Below are experts of layer 5 (counted from 0) of a mixture-of-experts language model. Rows are named router (the router's row for the expert), down (a neuron's output weights, with its number) and show model dimensions 0-223. Each number is 50 + 12 x the weight over its row's rms, rounded and kept within 0 to 99.
Before each expert's rows: a language model's description of what the expert responds to. This comes from a sample of Wikipedia text that the model never trained on.

# expert 15
It responds to: Past-tense verbs and particles in narrative after he, was, to, such as made, used, released, up, out, off, over.
router:29 42 39 50 41 35 72 77 68 49 46 48 52 61 60 50 58 76 46 44 34 41 44 71 51 16 61 54 39 64 47 58 62 76 46 49 41 56 54 51 34 50 49 33 48 38 52 48 45 55 50 56 32 58 51 44 32 59 41 48 72 40 52 55 47 59 40 67 43 27 64 54 42 43 62 33 52 52 59 57 44 33 45 49 44 60 60 58 59 57 46 55 54 66 28 68 28 55 42 32 36 57 21 53 49 48 39 54 43 43 64 60 28 73 59 55 50 55 45 57 65 63 52 50 16 62 36 60 44 57 49 57 56 65 59 30 62 46 55 56 38 48 43 42 66 54 42 59 62 61 27 62 65 56 71 56 47 57 39 54 61 54 48 64 53 44 61 30 47 69 53 24 26 39 39 49 54 59 35 49 51 47 42 59 53 60 54 17 61 47 51 63 65 58 48 14 42 57 58 39 60 39 63 42 44 60 68 41 68 55 43 67 54 34 53 42 51 53 70 55 61 66 56 55
down1:52 47 64 61 51 50 64 50 26 37 67 53 35 60 53 45 52 46 35 63 44 55 56 62 69 50 39 39 34 59 58 41 48 46 20 31 41 33 67 58 47 40 44 61 50 48 38 63 51 55 66 50 36 58 66 55 41 50 71 45 57 53 43 44 37 39 35 54 55 37 58 54 23 29 56 48 62 46 44 56 73 57 81 39 42 40 54 49 60 54 30 44 49 51 42 64 66 33 37 35 69 33 35 54 71 45 38 27 37 46 60 56 37 43 37 37 51 66 50 50 63 46 44 65 38 35 35 50 66 57 66 64 38 29 74 40 55 48 56 66 55 45 40 38 67 41 49 46 58 47 53 42 59 43 70 62 64 48 70 54 67 50 58 58 38 67 72 52 51 55 11 49 54 72 64 52 40 45 56 39 52 63 60 71 43 53 49 58 43 42 44 48 43 32 49 54 56 49 31 49 50 54 53 69 20 37 50 64 47 54 49 60 29 36 52 45 66 65 75 39 38 42 68 57
down2:41 72 42 70 31 57 59 55 57 39 47 43 59 72 44 38 63 42 34 43 52 51 37 65 52 60 41 50 34 57 48 36 57 49 44 49 36 46 29 53 38 56 50 56 30 53 34 57 46 35 35 47 59 34 68 66 36 52 61 61 48 52 29 57 67 27 52 45 47 66 57 57 65 22 53 23 59 53 31 70 57 35 69 66 35 44 56 42 39 50 35 34 61 51 57 61 46 42 45 56 64 52 41 30 52 72 29 47 51 42 54 56 41 50 54 49 67 45 43 57 54 21 59 65 63 51 44 36 53 44 50 59 42 33 56 41 60 38 38 52 60 74 34 40 36 69 71 75 59 33 51 55 42 36 44 55 37 62 48 65 48 60 29 62 56 33 44 45 78 35 67 50 41 68 34 49 56 60 47 45 82 37 35 55 47 49 64 38 30 36 51 56 44 55 58 44 60 46 36 61 52 76 58 53 56 60 63 49 41 49 65 49 63 75 54 58 38 45 45 57 37 73 45 51
down3:46 57 52 54 48 51 46 52 40 54 55 64 60 42 50 53 68 55 56 34 44 60 43 72 34 46 86 46 48 37 42 48 40 37 54 51 58 58 49 45 39 32 54 28 35 42 44 60 63 45 49 37 52 66 47 38 48 66 28 36 47 62 49 55 40 40 43 50 59 31 45 46 73 68 57 36 67 50 57 32 60 64 27 71 55 51 70 50 44 32 65 62 38 55 33 56 34 38 36 44 32 72 35 47 34 39 55 48 51 70 93 68 58 75 36 55 53 73 64 52 41 51 40 47 50 40 38 47 48 38 62 52 29 40 42 54 54 48 53 37 59 48 54 70 54 50 53 58 53 37 29 67 62 56 37 55 47 47 43 50 64 48 49 40 58 34 55 56 54 43 31 25 37 24 55 41 82 52 49 57 35 62 46 26 54 60 49 42 66 56 60 44 29 60 46 47 80 49 47 34 61 50 70 50 44 39 56 55 75 43 45 64 54 56 36 69 59 59 65 44 49 58 55 55
down4:42 41 44 54 26 43 56 51 54 64 55 38 67 57 56 56 67 49 40 55 40 32 47 56 38 70 56 79 30 54 66 58 39 48 53 51 41 34 64 39 64 43 63 50 64 54 65 62 53 42 33 51 26 42 19 53 46 63 62 55 48 55 56 53 53 45 33 31 49 60 66 54 30 56 56 60 45 44 46 36 58 41 34 53 37 61 56 40 44 46 62 32 35 49 55 42 56 68 55 28 72 62 81 49 48 20 42 38 56 20 56 53 38 45 43 66 45 56 59 63 33 63 48 59 44 38 41 42 46 59 62 48 55 60 55 61 36 33 42 67 41 51 45 19 57 50 55 57 28 58 35 52 41 48 41 30 48 53 56 64 63 68 51 52 66 50 52 55 58 42 53 39 62 68 39 55 47 72 60 29 41 45 60 27 36 39 56 61 50 48 46 45 49 32 43 50 68 59 56 76 66 17 43 63 74 60 45 40 51 44 51 56 47 73 54 49 57 35 52 60 67 47 57 36

# expert 16
It responds to: Commas, open parentheses, table pipes and line breaks ending list items, plus verbs like was, is, stated, announced.
router:45 47 33 49 49 48 41 53 61 59 50 44 44 49 54 80 47 50 62 57 38 40 52 66 65 40 35 59 33 65 66 61 55 61 31 42 42 58 51 62 47 57 34 39 54 73 48 59 48 51 57 44 25 56 55 42 35 54 59 77 63 50 46 59 47 74 41 76 34 43 66 63 33 47 75 40 66 41 62 50 48 46 55 47 37 42 48 69 73 72 47 41 60 53 32 62 40 65 58 40 38 57 48 59 48 48 56 61 42 51 59 34 38 50 38 52 73 60 60 39 55 56 51 51 31 40 27 61 52 67 51 52 44 58 58 35 70 37 43 53 32 63 53 26 59 29 54 64 66 67 57 57 61 35 32 68 28 61 42 53 52 41 65 77 52 61 66 37 25 71 49 47 22 50 31 38 42 64 41 59 51 67 51 41 56 52 53 27 46 39 58 54 39 52 41 39 59 52 50 33 57 34 46 49 58 58 58 55 32 48 34 62 61 50 56 49 61 70 65 55 70 69 53 63
down0:58 50 64 53 54 60 40 41 56 46 25 61 56 63 36 43 47 49 38 48 53 56 34 55 60 66 22 58 64 26 47 55 53 70 66 41 56 16 29 53 55 43 52 46 54 76 44 38 49 59 77 35 71 36 52 48 46 59 71 50 49 63 31 54 63 39 31 51 70 82 38 31 51 57 42 30 50 46 59 46 51 48 37 37 46 46 47 56 65 50 57 73 61 45 54 46 56 56 59 70 53 48 59 56 34 46 47 57 37 47 70 69 62 70 56 48 54 35 63 44 52 29 44 82 48 43 40 29 41 51 28 71 32 55 61 47 48 57 53 53 49 58 34 24 34 68 47 29 34 44 64 54 53 54 43 42 43 55 50 42 60 44 54 42 44 62 47 36 57 38 50 62 44 65 52 59 59 59 48 44 33 36 21 66 41 50 60 61 63 46 39 48 54 46 60 60 54 52 51 53 18 34 47 59 56 74 42 64 64 63 51 54 46 55 35 69 39 44 47 57 55 38 61 43
down1:32 57 66 50 57 32 51 52 13 27 67 61 27 46 42 44 35 50 42 62 51 34 29 58 75 52 71 56 50 37 44 48 61 56 44 46 60 75 54 48 47 41 69 33 71 60 66 41 51 79 51 58 58 56 85 70 52 51 54 32 70 63 36 55 43 59 55 53 48 38 56 59 40 47 52 52 49 51 44 59 36 47 48 46 60 49 38 54 50 40 34 39 69 63 46 44 29 51 69 26 53 42 41 63 35 86 58 41 39 48 44 59 50 32 56 45 45 52 65 52 60 53 29 69 44 51 31 59 49 42 44 43 54 40 40 38 62 37 58 53 66 62 54 40 55 90 43 47 57 56 30 52 48 50 63 65 59 47 59 41 51 39 38 57 59 27 49 60 37 53 34 57 47 65 57 47 47 47 56 57 68 55 33 55 57 34 39 50 71 50 59 58 60 60 44 59 55 54 49 53 41 38 28 58 48 37 53 25 34 60 52 54 36 46 69 45 37 46 35 53 41 53 56 34
down2:43 49 51 38 39 31 32 58 72 66 41 56 42 60 40 56 56 69 58 64 60 33 58 47 36 36 62 40 51 89 43 64 40 55 38 67 51 62 39 69 56 34 25 33 60 40 47 72 59 56 49 45 49 19 56 42 52 65 38 54 58 38 42 49 38 65 44 55 55 69 44 49 59 44 46 52 31 54 42 46 37 65 40 47 54 44 27 48 52 33 45 41 55 73 23 47 60 71 49 44 58 65 46 59 51 39 52 40 52 60 75 60 72 38 55 59 55 31 37 31 53 55 73 55 41 34 47 51 29 55 37 55 60 48 41 46 40 50 35 51 44 49 76 51 51 74 41 35 67 36 53 66 55 36 56 65 56 51 39 31 58 56 53 62 42 60 47 33 37 53 42 44 57 54 45 61 54 57 68 68 44 42 50 60 56 72 57 22 31 74 60 44 48 62 64 53 46 51 39 55 61 45 36 38 51 41 35 50 39 34 39 73 53 55 44 66 33 49 42 41 50 75 41 48
down3:43 47 54 41 57 41 52 33 40 49 66 62 51 54 39 61 58 28 49 39 45 52 73 50 54 59 54 52 61 45 45 43 43 44 57 62 62 66 47 48 74 40 59 60 51 47 52 28 51 47 53 55 88 62 58 67 26 41 43 45 42 51 68 37 60 57 54 46 32 28 58 55 25 61 31 62 50 44 35 36 57 48 42 58 40 47 47 46 46 60 52 70 42 49 18 53 64 41 41 55 15 70 47 52 39 39 75 45 52 48 34 56 42 30 60 42 58 26 55 48 52 58 37 36 59 65 66 56 67 47 29 45 41 42 52 76 57 38 49 63 12 53 40 63 76 44 53 47 75 51 42 50 45 39 39 40 51 34 59 32 69 70 59 51 57 32 67 49 44 43 55 61 50 69 45 44 58 46 43 62 62 57 61 49 46 43 52 52 27 58 61 55 61 44 63 37 57 67 42 62 48 54 44 61 54 43 54 41 52 49 30 55 46 49 75 51 33 63 62 76 35 47 39 41

# expert 3
It responds to: Sentence-final periods and commas, plus verbs was, is, were, are and clause links because, include, who, until.
router:36 53 35 55 37 37 39 60 58 58 41 44 44 45 69 68 39 64 57 59 45 30 41 78 67 33 52 48 36 54 67 71 64 69 33 34 38 61 52 69 29 53 49 32 52 70 49 73 52 53 53 41 33 57 55 35 38 47 37 56 72 37 49 58 48 76 39 69 45 40 53 51 40 45 70 29 64 38 62 45 36 44 50 45 26 40 57 61 51 58 46 39 71 56 33 61 30 64 61 39 39 51 44 49 48 47 53 61 49 44 63 56 39 64 57 43 75 55 66 52 55 68 63 63 25 60 32 47 47 69 57 59 36 54 59 20 70 47 47 52 40 63 48 37 58 36 58 59 61 63 48 70 48 48 42 59 38 66 40 50 47 42 56 83 46 64 66 47 37 58 65 50 42 39 37 49 44 59 43 53 54 51 27 47 55 48 45 24 44 54 57 54 43 45 42 32 47 59 54 32 71 34 37 49 56 46 66 43 53 51 35 68 66 48 64 37 62 63 53 50 57 66 62 51
down0:38 35 47 57 60 52 48 30 58 60 69 62 46 51 43 37 55 33 57 49 46 57 66 38 55 53 54 57 48 59 60 69 45 50 66 70 42 53 48 34 67 53 50 55 49 45 36 50 50 51 56 72 53 55 42 40 52 29 54 39 52 61 52 66 52 55 29 38 56 37 62 71 33 40 39 57 40 58 45 65 62 17 52 35 58 37 56 41 39 56 38 55 53 39 54 50 43 67 45 58 53 55 52 32 34 47 36 10 40 48 27 60 46 80 52 45 48 56 61 41 55 46 37 29 49 54 66 45 56 24 36 58 57 53 43 51 43 64 50 39 56 70 53 26 41 51 46 46 73 28 49 58 49 69 34 47 65 62 43 55 72 47 50 19 56 31 50 47 57 39 46 46 31 65 46 40 48 57 49 49 44 55 39 45 67 34 47 63 37 35 48 39 53 58 41 52 32 39 63 76 65 61 40 72 53 54 53 56 36 41 72 59 49 37 38 72 41 59 73 39 56 75 29 67
down1:54 54 55 57 58 46 44 70 68 47 48 49 57 32 45 47 51 69 50 43 52 50 45 66 31 45 43 36 53 49 70 38 37 67 43 40 55 80 51 46 65 33 44 40 41 44 30 56 36 66 38 19 45 50 41 49 64 57 55 38 36 64 52 48 33 34 48 46 44 44 52 55 50 66 65 56 78 54 46 53 69 45 63 62 61 63 59 53 56 46 42 59 40 67 60 33 49 54 53 53 58 23 55 59 45 68 63 74 54 51 38 65 46 56 43 37 45 65 35 57 27 63 86 56 51 28 37 49 42 48 48 66 44 57 49 58 42 26 38 38 55 55 65 55 47 60 55 50 49 59 43 70 38 36 37 49 34 70 45 34 56 51 33 45 38 46 45 33 62 46 49 60 39 44 43 62 70 46 48 56 37 56 65 32 46 59 63 30 49 48 62 43 60 44 34 66 66 53 50 36 42 30 34 27 49 69 66 41 54 43 37 48 73 81 44 45 71 42 46 74 43 45 65 62
down2:68 26 66 53 49 45 59 59 49 56 59 46 34 44 64 45 40 54 67 35 40 35 49 38 58 67 46 70 46 50 35 52 44 50 41 55 78 36 52 37 39 39 51 53 34 55 56 56 67 38 41 63 52 42 48 47 70 53 73 49 50 51 51 56 39 38 54 41 37 30 34 41 35 53 81 51 54 41 44 51 54 63 53 56 25 41 51 53 31 65 61 41 46 36 41 69 67 64 71 42 62 45 54 57 68 60 66 59 26 45 37 40 37 63 48 54 43 55 48 43 44 54 49 58 51 58 31 52 49 42 51 46 39 29 60 44 59 45 52 50 48 37 50 47 58 62 53 79 47 51 60 34 56 32 48 61 55 52 51 68 30 37 44 50 55 20 64 53 71 51 48 62 56 41 48 57 54 59 51 55 64 38 28 62 87 57 64 36 49 46 58 50 39 41 71 46 59 49 37 55 33 44 42 49 50 71 50 43 47 46 30 53 70 61 78 27 40 41 44 45 01 44 51 47
down3:49 48 67 55 46 48 40 49 30 54 75 61 66 28 65 46 33 54 62 33 53 42 50 36 39 42 52 56 65 55 45 67 50 48 39 73 37 54 73 62 59 49 35 30 37 65 35 57 51 58 62 52 46 41 66 70 37 63 50 37 61 46 50 64 34 45 45 51 24 59 48 50 42 72 65 55 47 37 66 40 38 46 51 30 48 65 63 64 35 38 52 68 61 67 16 50 59 45 39 44 73 62 50 56 56 56 43 73 62 34 54 36 55 33 57 51 47 66 51 64 75 72 31 53 49 49 59 70 37 54 62 52 54 39 51 32 61 53 50 64 47 30 48 40 59 56 56 47 45 58 64 48 40 25 53 57 50 54 32 45 37 48 31 45 49 50 61 39 68 63 36 79 59 40 56 30 56 56 56 44 38 43 39 49 40 74 51 52 56 51 50 36 49 46 47 38 50 74 40 44 50 56 42 77 49 64 69 31 45 43 23 53 53 33 57 27 44 45 39 61 54 41 58 40